Weights of a small mixture-of-experts language model, trained from scratch on English Wikipedia.
Size: width 128, vocabulary 4096, 6.02M parameters.
Experts: 400 squared ReLU neurons an expert, 1 pick a token, a sigmoid router.
Below are experts of layer 2 (counted from 0) of a mixture-of-experts language model. Rows are named router (the router's row for the expert), up (a neuron's input weights, with its number), down (a neuron's output weights, with its number) and show model dimensions 64-127. Each number is 500 + 50 x the weight over its row's rms, rounded and kept within 0 to 999. Numbers have three digits each.
Before each expert's rows: "gets" lists some tokens that make up at least twice as much of what it gets as of all text. This comes from a sample of Wikipedia text that the model never trained on. Tokens count by the router's weight.

# expert 2
gets: " the", " and", "|", " |\n", "\n", " ("
router:503552503593532445497450477477476476420589467492576545515482462521478573522508475488509478496459486447448530454506450464437582584423453414536459513553561577526423590459465494564429487507501582
up32:539473438501500517541520483499458450616520562449526494486504552502523523432438494480557503482586470472486522484416451489422448429491527515539497454372606428460562480531590557448540608336543459
down32:564558489508488502474553459398442569496524459499550478511475466502497544537479502507444476445478530522499533480521467403546497610545424479549525460467506435548265525458477535446607590614526527
up33:534515531519527548468600541483496502478462503504464448517497516521640489516523422557539455439490540478490487456438450459459456531514553562503513507482508402540536538644437553372597579505530448
down33:523521571526528496444556528534486555458499487616546518505475534539605526544548477536469510602459475505465500436455577364486535500514534439450461500479459462512523533464559491477463519458430565
up34:529499532500552529464479527490462492602412561391475500539490513457529529474504501481557457593432569570575540492555487465509475537476477503580455528515512555554433550531558511532544537504483385
down34:427579489533428528598483546538495555553505599522514526538492525475495446390466449531418508581490495518451414575476515442535524524622458536476467536599553526517355477531410510507499512607345503
up35:431456412521419501478470521454566543464466523454511379543538541521457473515572519454482572406463467556455493431403436480424512510486541544512451446581481546464537517558536547480581449582469563
down35:523457504507598541455537411525444426604477534553460484468525526625517444409547423529483531455554541513467494499513474492549437471494496467490571512621510467521394483498457470484566494487533485
up36:491427567522447520542648424480500486496420527482510554454462493472489508531505507547521479488485504514566456554504559481548498409499587494560502501530448456483490485505446474563456593489438554
down36:447524479544419464576538556529444513486471518499506419486457427510470464454432533538546556465498506545512489553567528459468505579448511506602562619534521522438441577581482513504562549461506583
up37:531442411564404556547560505476511467465491494505496579485554528444577438533510452477537505445478494579497377488417487487515490451473582545429416427532471497514488455650591497408434474471489429
down37:548508487501489429547391476484432503491563528552494473529460533560434488585460417397429533463554467509479483502546557509512428437407531459553394561441483508475546607454497549453492502580406539
up38:438487603496583428491427496428441558540471533433450582413480545522518484560582520524386471501499513475461505562547538539552346453475526611455505557478482433479511435491512521475484590436533482
down38:495450418489502533475523449469523475528551555544446449509478422459403538493504523532513539582408528515667498548526535452525502439564542451445429492427411489538420571492478529540524473395462478
up39:472490438529471547561483476624448519480516536468481464550516567465510542488499516523455533514496461425531539466566481562529567619544447451547440515493402494535447558546486500490509512473539550
down39:476462469527455484497533470434565509497487462573461576576499514478490455429495463522472512500572484502508472469407516445461473524538453489562512535538519550507187477487472511528495499488286412
up40:476503430508431543519444469498572387632509487431493597514552512518575488511469450463467445596576499492548583483522468473514489461512504534607578411476470484500539476563514434468563412479567579
down40:455510406490509459471487457527537457547547449459528536495513566603555555507520441549490471500612441480537498504509473453545449538448401456550543493463541529406322483471495476486481468468476515
up41:496541531489440492486403543514456558551529488393487512470555405435544337517510494546501481530540501468555484468479462460510488433482540513478603533477406581570476460562417526503417481498436518
down41:396506608482527517525598479562562413508527482512500480529594431415483537510549391502504582542524491464525505632601499551435459446433551503481441489634443562455533499486567529540515516509445476
up42:498510511526516515501519456425514518495511455490481441499471523411675503541431389463468502462547472486491478494517526477467450420468511562596463528530524513438460504455492542487510531493542364
down42:542441558550479520476468482532499478462538496498381533546464536521563449504491541464435612597488524436482441514495466446471533517497461432547539527506455471511416485528538535587601446484334530
up43:588523523462447411565543501499466485415474501513422470542425494516513508540462509525473510570463451513504562489509540513474547463616529517597508456494564438453556489444519521517446506513527538
down43:484535514550503456499589556421476510540492525536566533476518475547503480423466478467467513521466446497411440534558522492515548413517435452592512483463460472444314415551502518475496467414459500
up44:539492486439504493486475556454492516470519573488520442439473510445508449497507517467493535606507487420474470545400438559494397509469510619557548494499481457546547582498456427472495437394547516
down44:522512514547511525487498430532448432550494561529467409567519449579549441461635440478537454526514486543532474470496465442458521465479477486512420523431489527486368528537529516539468556575426505
up45:541439497495457495494423512524589519519472455587488460508573477568584462407559458468528483419452442579472405464601489459525500446505549578537561485538528552434594544483497419455590454480438516
down45:485504518512532585486490445491475457540548538546577563485484501556536474511538488473422487446486541494452492526518490525524466509483471423424506543535484568501381408517380508435478581521426456
up46:519549616539559531565461493535544476417428485542535494513555446545510500517530496581451461476569510518581512520557518489508468524474484456463488587456428545610502484479481586491547463485528558
down46:518415480550483523526532515475639521527502411469620470674477481462464522440559474573502452517577560538463497550497489491465474515541492349490430499515465532438425478516477473575486524450531480
up47:482443500497549512458505507446484498475491556587529501570512490490449427494519435515460544502500354493623509479576429516482489551543590592510471618469498448540542574548512581506481499467615506
down47:570408485498456604524458436520531443557532496491530510499552532536432520424467574490501528455534521401590531589480572395479537447602430515577500493463493587464341495461505552525519542522352464
up48:529540485493349583517478503475520509491490468476539518483505511555573508540498514571486611487463477506557487462590539471520465456495514499471572432462428431403509434520548449556549584408580475
down48:579512490467528478534506494488474544502552422531559577358475490556488609476537523569481540441497507489469523463440431502498563588480506461474495532559496445548493501479567547507472494532451639
up49:514510435408396533533569486470522556525514467452476409528617576559552426508558462513474502608545507577474466533443523476592546383523496487628408453465546519502553477492589439521486532544499511
down49:538482407467408532559424410444599495559494558481481413464495568533548466541558473583510528621439553589497554485440459541530507446543438465495513430540552452449499535439582495504429427525442542
up50:533429499409422554587490545421516399514532436530450471455479499492585523487464543497551461493448527514494532481441488497509491396494483492424523422497548384613547593534440507369569586543496485
down50:427552591522558521493551515536471499461597498530539567431477593476499471471507506537542511479486531505427425402516454462473555519496430393475403448538489474500506516583449533469559461503445508
up51:545425464422564542555475498500549603538444528475491425488472540400535452557469618492604448443489498555508571514410507502503486608471516456486501557466437485509491378537555423533467418582506481
down51:446531480503472404514504522597469467464476453509473552372541476504491396557634468441552482497511481390484525466510459496524560387513495420520516409556521461517432478531517453569539593556432550
up52:499507494560541479463488526567578407504571538525462391457444441443479410545412480516494513417577530492506471470556571530472420439584517576611525533459474466539544549484616543510526592491513544
down52:574555460542497523508484446485437566522482529486510509537501493560457520512462389489402533535445598482371512553485512574609505517504571480556566509547500458486486475407535453494489445611495513
up53:507568522577492529503452446432584571535485499475441563496512530477541445400414560458518456538486416561523534473585522517518490444595513498434420480536491548408524459481431441518479534475524442
down53:490391498523514593562506524499533454503435589471581440530562508536550538525480398570570514566473448545471459473487483571554493500526442494572394557501427489545594497516392491489469530582599577
up54:533517563473501510523575523488492520476514538578506471568502502422577506452543469412539508581454450515406458446465508496571427443516520500443482476501469478570581537551412449483532531443552493
down54:532541457615470542494520480488549609477524522475440465423421589507535472415497464498507493468474409492463426461529476536586569522439534511377525478543504480490335510480464458515479527445420500
up55:484559516534551499487577521581551510498492497359487459432474486619514511509593486509550520470453495556500491461573571455556390515497515497427511510478433472503493556479460527451546636546490528
down55:404538503473520542506486546516470524470559510476585516423526515503446478582533577523530476460481535572497441539516547462476448460457512521521405496519507434530389528477570503543499585438395618
up56:421487417574463496575451486595479471485494497435548499474555509490503561551543531470543484448488420443553531562538482476588529540469492539493507525596392501481469490589470428534488473502508477
down56:456550430634522512507485507471532482488487492430496548494490506468534515453498504535453478469510462511577501528528509458504568488569474492467511524524484550532204496486454535520457472466380383
up57:508540479494543567532509600515575499504530552440538504530462453397449538473406433498512604524508499609470436511474556594543484521574471486473529512416426577537506530492448514426431467534466472
down57:481504523470468527460562586524463520491467489503498465471492571404521594484483480552504476547435547484463388530559510381538412530497517427476535456426552591527410480577506495447454526509469552
up58:562450510508468451555454471587448581519538462476441427530523471485566525439411414534574532471498485534551451490552547490599469527492558584554467448404525489535512507565457457410580498455528559
down58:425541454472453508483500544496509490444457499550511451515452404556457524514456436529582398485463482537493543515524494537584435552487509520523550587556492456501513425495449473520445415581491443
up59:460509595377575472455433414481508460451504475489440581554562552497480494455474435523552450544412563592499455460564433516512517523545485504456523492427496510457521386565545537493492532452590493
down59:453507478448490477466543553443516472489485477456546572481517549452464475375487536504513470574432532485465480515450474515447539516605438484521595493480539559419272498580550443512567519442527509
up60:541469485459574511464445549538464571447549544466476474455514427485492533514330406524566482519565533517578576463539502482489574481489501524499555399543505449471586457466482565394535523564582525
down60:472500528580531542438604500500474516481453586557548520441510444454500480502572559537456537508504495418502537526523498521535531546568510533464482574604464567499321511521478438576580516431334506
up61:520399483536547489454467555493548499501452472515438550622456589467560593555588590509491532532514524557614554492461550527488518528582507507499453512504500529490510475627496466558497526506542503
down61:527488504524444549432479521564547628536528564502484491547455507539539509533542495373562538520537483489541475466470500441417473482436569515489583511617526517566558543553483416537477483482548568
up62:458417465540569543480546525520511503506516415535398444581494565425442505381427511510542495562528527656543537541507473473459488540522544461452448511533517465445474486463624443518470562471494439
down62:490490517535458469439512475534513555463522421405392603443496494539424447433524468545511519454449533535502432425553519472497497388427516500476491505462455500478226461501509449516476501482514513
up63:560507478546451561532479436577428553485481470542487475423564532499473452392465505463499520520503559477457575520510513540502478484485428462543556510547471368459461491478512550449479412558520559
down63:575567538503446426492593464522481475433551388531566506438545539512464472447457492427472507544489536554500546503405533592520471505462437453518490491471540506475493489510525469543398502503488583
up64:516517558440528522498478543488505468497476477520459487581512493490452422495577493483451497526520522629476540567495491561529470376452449535452515489441436525488492470491573504389399521498636405
down64:441556553443540454506461578451430516434493421517508440462505515465483481414535551545519415576636522535430525530453462493574520478446465450527508463514434580440481538485556539572506521582435500

# expert 0
gets: "1", "0", "2", "9", "3", "6"
router:474520462567526488517457454530463505482527505410577553518588494514406548541540414441467526531451407465504500413509485488468593568484468422553471438499536574448408534458417500550489480492469602
up32:498467568517479415539412480520553467492445441503454450464441523464494463491441463415538474591531462399509475556556557522405472494504540512385516559562524466613533541541448397425519544509518517
down32:465546500507553470500409448414505527494467535488554550492547514503439487553455453453640515485560543401496494451521462541479467512495543586538443550555494574440506422551588450471541588438450360
up33:479379451505593546523495559465530586458560544488529466448547490551538529452534490444581551541542499409596531542373456542496467533529494522484398479483559430457566483567606474491500459562491514
down33:497497530448486450514480461663443496440487465521472450377487517516488489411559535427576569437472569491622545383519532454588431540510529435499461434493546503572587509495499533427540523562443512
up34:537492537499471475483525436512545537543504490465441497415548415538481516472523487545432486481464588478400624442448592445434483533473496480538521511517530414535504425561480562510471476513547504
down34:526521513488428452488505497542510489420561540520481581601463523554541478499520415492446544521477438512479525443464523490504485524541475419462617483466641469424223466516464477512485503542477435
up35:494546556446494436509485403482499503483415509556541461558491484532541511414507424577570481435501520575454533447443417449515493476534534605448450514431475473486510475578388562579501444553479481
down35:527423447542598419547451509421456528474451587529551534630476592568499399513483469480503569549423433456395501472543403537459443535494501445406495543513532544475533583491498549534517542530417461
up36:529616484483640456455493470528437512560551401513469462612494556583536464522520570557473480561460516530515412598419540535454454488580519609497514465550514493497513459567514483532476489488418418
down36:482524499428437519456534420492447538505451478433517496469504557465521462525508440484450497547531582547502417494546469419550470623468496457476535525483516522498365534504444505445507489518370416
up37:498466524527473458554538475555552531460543510450546514406426384546492530514466411481517492511473464534566418401393559460502528519486538540477546542497441485561496501500606508501503495590513477
down37:556577537472443436416460471526526470459454506418490473519507481446562509512473521488451532492464507595556413556580401552476474528411430506604495524557528522521299466550517493502456472513569477
up38:592467577518400518544487505508583553423575493550482476502398562493455484524488584463487494602517527446409481507420457483438465514413649525505511484409497544546486395538525471539467590524504576
down38:526450493585491488467487548467512514544531525572483554473492479503493469424512508475512558527493508561526464527404531499527557522494443473466477476450491521468181519565448509420510472442376480
up39:555574516486491542515538490475482460450357484445464481554433512521471553606490504496509371480543605563490512579520540595458513504549533615503520508529444416541492499506449496418568447530568525
down39:430627500608445527454497517460525426496497510427469595530543499515529497433503491515446555566536574518522559575629559566472475517473500485457508544452511454531496494415467531510464479475526492
up40:525607532458502527447568610510426543499474593445507531518457517425523507375438552500466463526474447452548417461566466544481435525490497504519475472472437501492522466523484446486550434547577510
down40:508548509504549492526499517537490497508538464506525541517550584467547537520449503501429606510517538454506510495470483438508525483472567553513438599572539483456428488523561502575564531570336478
up41:488539470521496540433541479381550441498510427587448434507429481385510477500542499601492471428431512483575479463540488535509427509560507468498417593462445404540512434546487508443470521423535548
down41:490535474523523511463564411435527573462528480487455410516484507497537531481612482570458562502473482458538443516522530448535476532481515518502473558454549452501241470479464469483493433500386482
up42:483403558368520489603519558492555483505458535595488445487535463528515461530464529431465486390505461523472495590452537556453486381471497444478590458471509444502521518503479540443444516431491470
down42:468463456556459472502412547613490431511467437524492493441461483513499558531537546540446518509527546425467396566562451507465474473486461586480463469494504505414429462396476488458541461537456597
up43:484472536493518561387475365469443525533458404591530497449476494541450491518471459469415504475608544512523577578588415428473445467567571530489482562487456392545526512460481507556467518448494457
down43:452513538506579550397437434518432491564433492557444556404460457532462564571550495455435530486554536458565499503531417420414549483479520518481389523549506519521465549450532490505512511446465524
up44:533528521438528513547538507475515581509489486441541489453437585553521424508548608617500561452528434504467548526395476526458513478465378438633568536502463510540452496596575478518533520497503528
down44:564606511486579442543584367501522608465542518508551552461482445586470577493555560473436422523549467514476488589486498483564519501414461473577488535498475524500328543539476460555556393505365490
up45:580534462470458535456603477366503568554463609590518408458404467519512422477470465519517484429467442505519506530486461475468455527449577493364431556503468475446503469462474482526448535408466470
down45:523539564544595446478497489415483536437456547515454437431461505545508454480530492494469535414462456460495473492559492529490521486508564589451484524448488546522301458537424483525518532452407531
up46:485476514460534595482506569450484420489480518482464434529593589481475553475414509484487474494493450457542486557542462511540434402510526580486494531398483544522550519528436514544518491588574463
down46:502549563502429495579467445505568517473583467447554530543520622428405456484531475565374527446541528464477566473559509408549579439477532429396465594459495421563404522461466514541513507494526483
up47:448530494482499409512453605479429548552516559502423516461542500388580511614371499482524451516505623472516497530519515391529540511478390554551388516510493548549554429531496535510516469533499445
down47:497491465479497473576500538383572521540573575501474530418456532445420509520445512487565536511446533529497483495470431460493510498559431469556494459523548536478539457486537476532544428502593446
up48:530587582489408566492439437509457504525483496451579515435484451454552488436516522496554493579472504449421414578459459444550486492543508563545501484476499503461543483571452514480411448459510598
down48:549502556451514567501557580473476526545512560508561491471561502489501551527487488493432519467466492592457424484424478510570504540443512508479510519518464513454462415449487462514434459484561489
up49:468491557411472467362450577420563417431561564492492440420506520583484541510469546530444529596471456411519486473515458590578482549567522572469405576482438518621519534516507559449536547530509525
down49:432457455589495528440504515397524491499499590507469559549472591548448577510567498528520486512441495475488466471575452593503412611513566479551514572520532565574341518443451428485488536511397551
up50:469418529508540511554422470403551391539503519589428466526529437522588447486534504444552543411523588464582489502508472445526540416598533596514491537481521452571501502490424488510552506499516573
down50:444507443567472534431509473520599486452558391539377476531502431503428551472512523551469514448560514509522611487475459455569482559591492478516571530510502494576322561564501493511520550468493519
up51:464536487511457546487417453613442441508458476502526427521441541429490485509559502526519491494595507510545524473547485499498466508609477521421487418429434504538466489507569570552489442394548359
down51:532462531548487523463530538458541543519612512407508487551433578453499461551475590463454473595480569435538451491498504396519517503566488518629508431528489426563459492532594440662523487440526516
up52:584408491509530509485435442469506529524447542560425447358402555418514529460416561480406464507461494449444430488489534459537481459580489495397592524479451597587553543525509588495468473453470517
down52:528524458495487508428395576503566492460428538539451440418477483499559548476481461395421489612441488578526465514482527541442505471592591397475454461452494586395536497449539526479484555545549538
up53:480473506480501512452589616469560508542557532597460480426448491432464478420490507535552441409550494467475430518486528483485563478514501517548526473371554428439466489481421563460453520529535418
down53:549454528537526577426565524450485557403409520588445510545460475431469506564533515532460477428467539476461437489529515470541551428524546485521478512455518542550547426476543486557486583379572524
up54:494491528477552532441545452572605479501446484575483427541507462516423529524541435462509514455552482531520657500441487599611588566445393498511421460433488451566503533503542503558479499529470480
down54:450530485495496473479553441500534536538427513515510542575482509543518428481497494507458491491497501488551598507451522493506515534545488503600421577548526513506174472494516491532462493452389423
up55:503472552398514548547483460517498478535479508508522530460533465512481494446573493458631529465526551487497417522573538450524447499571456566384447399507405436458439504503497455503507501403491456
down55:463572535488573511475487514503516440442548466567635475431471515474491574424509483526532460552492445464530424557534460457586493541622470431557504436474483503428436463556400555502424501531418449
up56:495512508579457467510437549529493488505556490512558474526507532571532454467459467469437528502514539570549491528515459433409487406493542481537487470544570521586492504501464449512412422485514462
down56:505469584521461575505524439486532481552500446526439555538469492496475462479511521507438519450606535513516437484484513426439522479519447474410463500536586508562270481515529462524494471500323487
up57:451542451494538470494593514443512465426418495535495603495435461568475509520514561567589502446491545557507477463496436395480386507512516536556496452485526500522459537537520440545544509429417373
down57:460524381516411537480504477543479524422539476539436468473447486449438562421488499505530425466434505554502459523505559457605547492513473429536508536485484499511391529495538562510496514479436553
up58:573485610483426457571517414589511545475541440492566451446427485537515501456509495456578429477472485518507478503423524411516455484413504492538431501524603549580618482516512564529535528565459431
down58:512513528457449590458547543513554509504472488532461532534497496563530448456543501557454497467472556493498540509449487496545477521571510483541516466547502469498145423506423499521469552510349511
up59:397484507546562534552512436481454469520540463473480411438448424470460445529467602515506460575442524430386528388458531493606466485524566518492464497512444442594587526555411446410463412479456494
down59:522442581586470483436540515537447512533394538478477535512519452455389434431533504503576483540560580399486587427501493524502501429571496459523444560489515542530399503390441466524565436482459521
up60:564475524505347532470493504487583601546465525468506547429502440528511409499478594491446526547461522540424536444502383511565509459574506610483475565575498487485533483497491497442583451602415443
down60:515472456510511418461534606529430504502395511434517452484513489514526488436630580415568498576410544494517348520530502511569620550512433519482530495532509479500438460569439488533477520407457427
up61:505499443497440428514640588542530504471509460495438447493529539445571478488594523431533545546524593571548467490441497521557479546606564628529474521576563500549589511469511489561497513507559483
down61:410506595558479504447480439482490354511390404491494466455453534526524466494567478560483552500505473525474511500563406495487553625494433463427543472616519493523455544461472450511516543443424411
up62:361557486544404563458525448546474431539457533478456480493493471480537575504563512507614545451626535520475505533529618593478491480565477471569540453452535494497565524542499494490543437490472468
down62:380513493418584484569481471418527511521520523395537427470555427493497511496580490469468568517525561487478510494484480592508505530449531530497596575461512482421555453530586446475501464483637571
up63:439557492457613466489574584496538563514412452377508426466528463519453530474380544430562489433470495479487585465455434481471392439500566553484442434501448528521524499492480490499498499471591522
down63:464499456559527523511462556486539523576483530452576510537499518378482494486445486515475505471566500530475493488527396469511445435489546474477393467513515539498268486482469540582506489530479429
up64:538556560506542567538540591466498573495534441433504523576393519544563527608557506567548481505455426515459497496563608631527415457471419497534521449542465408542544373553495511563540441563516478
down64:561524507476524509451425420526523517489495471460574540469410578574534548487472521474484471459585522461443425490549559447523417471541516643504504521500454513529590584577479477500489456545420451

# expert 3
gets: " ", " |", ",", " in", ":", " a"
router:545521472595518498528503419456526522456546423517580562528474527539417522506443448433517530429411523436506466433466426435465589567454447448572512491467574573507434521444526468565450559469476569
up32:446499519532619489408488563537573455432510460499514454397546505483456534424497452502466545519601481585581572568538514506488499524510467501494531468598568485470496387509497582496464475416503530
down32:514494544536487457501437470557560491498589511506483577538456492521543533509424493437461535497420505553463440448466466500520541452503474428512509495494534577417277463466415578453450541477364579
up33:492534469527481545508572486498448525570460590570455568475557483408433551452434499515419481473553504475567516549587476587514519490572549455513525435418459430529558416567538494476494538444494401
down33:479502491441479521525535580493480444508520427571444478514500416452493510501495559501460503510439510577585509491453526460528537486500439496489366500568604569407377540430552557459519505485603530
up34:519585497454541500625545568613446546426482471436494466457508554524499562538569562509457557505563423465570474569610573502457437522546527508535504533453495476423521520492472436594652458547515481
down34:436591465527461506511559546447478447414462455459442488459497536470383579506447529550542499449469465536506545567613577417475417598475517435449482611530432497485455583526517499512575557525459561
up35:422497506487463406465535448466439502493457557529525411506493478548506417453500501535619542508496533399499568505442545542499467496530609490531447560457417488513466511494471499489476515533514497
down35:498469549473473491578431505499489409585504459537460532493493430466488456509453540501611520575521552496432417448445460447525437462541480500486552441472462554535487633407464429591450472480479564
up36:405577506551526488551554536462491514444459532533401520440527552419478462446521555553519484529471535491465482507452498526492446455514480589478534496432431531506506543495452403526595535527573510
down36:512442442560407571548549476529482463445467486600573469426475573499544443519596475446488543512458550559522474540550523514430523466602502539482481506405549569607483475492522500540381535430467530
up37:437490613531496500532515500463546546523389524536468443484417468461481512541452480572447523454476396491481530428475584500537428553498549532505462528458411496520548480458450602490476528655505465
down37:491444591482486441527439466559515506551516511615557520515495499505552560465547463497380499488497482444529528436458485449517439475478548505457508577527445527494412537430460484597539519530459485
up38:501537514500468486460501582512452480560543491484523470588498509471488518485516560638437537485482486495454554493512514490554521591442533450530457477592452515441502521469514516342524496573544549
down38:510467456586529532540508516556371462521529559538529489506479512543461482486533430528542604496535531524563524486436565482565458608546468479493581368509464609456337411484499480458494502404376558
up39:487539476547365548507551478518465428464424485567522564526530420470569464550494567505575532502529479574409542507432478537436465513474534510591559395523508438507463543579519524473536388410454450
down39:434443552561533517486559461526525492510463508460426518575432518455503603442490514458558407555496466515448487499605492468516391563496526488467433476487509551399481481414599377515519466545509591
up40:428504471549529487456406462531479518482514457430529452481485494494525568540518456518428498509498444443513513495542520595483513577457535510460398467525482525495477555471450597591466473534584509
down40:484504481527500483472504521434535480505478501530494495487505498451532480469529496494517507505511444507528479486519529508507482497547497489498528523489478485492077452503497467491526503478286442
up41:474407478407494544513512506511481508551505426447403421436495516438487475571408485519529506476493493462566540593435579595538530502460526551528633530545530432614504476503501580519511467530556401
down41:515586480450504515417484481523547521571486517513469534583449520424427579419439497621448459505438530475420477394514489517512531466435482517485511497510487444458482451512516429429592466495501487
up42:553464498425562534405408528507493585570398559473518572548507478492547549430498524580497514508562572461391483562499522526515450509565512505561494438468499414410455532497469527543450500458564431
down42:482436448491497574456486470507521459593511466484582511571564409464520563454461448474539476477527454457450513506440392559482497467484518406545501533461505484462426523525443533544375448566537582
up43:571444492543542543567528544432491500442489624462390472524525521512484597484447454550473422496462512463509500581536475551484415479574619526483385586494563464461506556510412522484482479458518468
down43:536444419563491513508534527503476460493607515511449452474415502498473488474489555390485602543537513487508556533492466457516457507556508530467481442510532503488330486485435439644483599565339498
up44:502463500489463478521583536476501510589485608492472470561564447527562438539510543445482562436524433465497527454480596569538473477588489556317561595522514415521550529439493505443499451455521536
down44:480447481507413434459537515515426521493538445518510508526527521542541554534545519470574514472464485405434455421420532477445490471473464521544510529479481484543683497444513506398482524545517516
up45:485490465528490392463493609564422443546539545437536483458458433476597451408511541489494518493520424501450564492466491501562455408479496511527506501422572430499581511585596588492515466452485480
down45:569536457487457498444510450458429484494517492511542454494510561544539598566476464514492480411489439532496540567456484467475529607502464537561531473471504533513327572508542542484665523525522485
up46:492515461510484461505496512536521450439502500476554490478486465508476410542517550434483483517589500513485523468577474581575464450482503596494494430558510495427529390459383559507434485568563523
down46:425538508570515535490511559539552530565543485519526529544391595419484472486428551475571460569529573476541520473488434530523531508462436553541599576521571522505473548424464529582479490541537505
up47:559488551504494480477570516434488530465451476507523555439565481535530512547434538480422468567534441450521465515492477485413463433485586541480493605448445498568528491475563484409538550526599567
down47:485508549491530492490461507516483556567474473443515509460531555424515551476479464417490444623481554521563474579464522447420535525480493428555516579481525420556425499489526470487538450454467428
up48:502464507559470534557394569563409606535398576470472513504565527586471425464498461560433512560565498518497465558553581496560513526505448521564490461527508459501542534396527504504581407520602472
down48:527489565577486485489542596496523461501591479449489512514470581402391558547435527469460489375464467437529553513542513509488474500507622542593528558504402530493473535479389480458536510502457518
up49:507394514469515457401483504534558410465553545518586494471521501396569365390442490488502498534480448519584432455462594519513491496507512556478504442403472520456492386494497542487424473401495468
down49:428459544542498460506494493545538558565444539485498545495484444481488464444490450566519569432548524450517468468553484520520543487550460552486497509506405503429570511494522411522535540464550459
up50:487467502576479438515509534521471492500476636507505538474516529460555522539517545505501496490459316528392478446486573457530408364469563449446522461540480458558510521516517513425550502516488486
down50:533513462521486515537480523547466576490488532510566467452528575522560503444533405542423465535472455438541426421500422498545499495474575485510486530543459443452371440433430449526464512423484559
up51:593519467440439411426480599525489474509482547531528474566522519536401438436450515567516426441544596518486415463486472528491492525470495515443459468590531499446505403534501538475504504533574371
down51:470431540552570507541470421451532567440547562410487570485425452558547518477511476434525495578457441496530407479485406489534561472507515446392554503481492525540451474526506431493463552463566547
up52:552469433496525481470523529568419571536437495443523559466500494549503548476532542501433533529539507596548545599482555498590453411474507594471525411511477460488536479507521453526501533460511464
down52:588524532441458528499466451524455496532420489484497503498566480486459475426512426501418489560503386501544523518579486525514428538513496385527455489451464533516446504477410484460460402445453520
up53:514534462535445470546501393572494422537522473534445523415470511518654545595511481557453511518563520490620550482462493511525476467560468532525501537495474518413561535594408555367479414462525459
down53:595477408549518407527425573496473432470473547516417524511480629552530463523479544555515552512521545517582513415486518499503558488430416449543544425533475558376443505479474461358466458486418512
up54:509570499556472475519482484451408437555377571460450552536523422489598498581445455556484515465528448570549551557531407493454461442627507564477507484527492519527672482459428487453486504376532543
down54:478575579473554488473593447582456525535420448540457448434505486598498518507515471581446505456518443476483589459451453468467538457505515458471511516436475468559384505485466464482443540511460505
up55:577537461512524434485494484556463530433428595574457520557522456511544426550509513517421563536550524482488486628476494476475485493524461515396505530554473494486505489479566535518492549585547431
down55:522478465540501495405500492516470489398515568544473522564421525508429366521482539533527509470518538553467546546443530472494507538597421551409543422521508567440479599505389542550539508506456465
up56:422511456497498504531405432528498400527480541447496558560595481488537541416553500514439547475501390511536526494496463488584449585596479512449439473529494452496449509570502483495509481447532501
down56:467464451520591493559427495467521455529491482495488535561548464592486541376510470508526481427551454545515588594488478412536552595543455530532471513562491505470234568509533534563531520509465482
up57:488492448423566496533539463449506473604426546563459452500452455381431515470505573493408526480559433552473439498508448554472465550514462515520521460450487479532513529476566497471568550627543517
down57:541554486597491499550459462575457500551452442435520473473497487484429472485484566446511610434489460467507546477418489534519466440473530469538555532459447537411438492461490479546478455490445562
up58:548474559549557519462488637500527605511520489508486455485505538560509533508609553418469545539466406455474580489536591551500496448457616552519483599565442528475541452529512477466443450509518455
down58:542534496439588542462454604411590559472479450586496443543521512609520598519529494446513491532542527592507518464445574447447542473475501509444581516547542566541431430519462479550444472490643497
up59:507498604504477537458422574449489537615516526445484446497500523491505537387546479516472442489556549450575429450459516494460492496478570493458379483515492517547536555527486475492516512541620455
down59:520460475491589490513570567498493430345581583510497502530446444441551556470479422475504513488436585538506442419606498511498555566574471471517578569436530521451354489518448542553534500450462537
up60:529510517445482485542502437549479551574494458507395479508486502460473477472443505618395454477604469456531458430480470498598413513497549448514537471473498529486485459550482464414583438446607513
down60:508475506614511502461468585521523450624575448436395468441474542498423520461516506470469423513536472414490528495476441546455462532517455497475336485555549548469452568507467549456543546429398461
up61:355555512388586541491456566485559511623477462458542489530458451575508493446383534618541462593497511492505466503539495508568476464539595467470424511456571492568495545484518516361583516451496493
down61:463517447466498607525519460540538488473541475521489483457420517477474508443432466496537544494443522519443539460552496375557549505433538502453408536514549561481369437494549489386446454478461479
up62:494435499518570561491523645522509524436477596515470435538554449417512510493471497465497428565495445517448396539498555525606458467451550499461528395450538481523560433519467529557551459569472477
down62:545584450490524501487479571520474557505502490516466488490419483482573542418504540498412546554509493473477539570541516508558483494478449469561514457507553545634413495575504500516452522536386496
up63:501484576476452479424396479473473494504399495538521498487551397565412475448431383520457533532512449579485526516554497492548467502461548525472585578535509422523581441485463509470547545536516454
down63:507558521438642513452558398493488471600525563533537489485573504489528474483640451489426553464560474483491526521467493444447526570518445427456417444480559469446533509568528478458452465474580533
up64:426437546467508571402435545474520566548431525451414497388607496480579490481499592459530560564488515519605478525489543468591472468443486643415489533519515527365474453471485486544496466507491500
down64:406513425453547480493498488522465441526519499450491541430543440435540503523445519467498455455549446494446519455499530502423497576409472541547616532478483578515541560415488436513516450428537535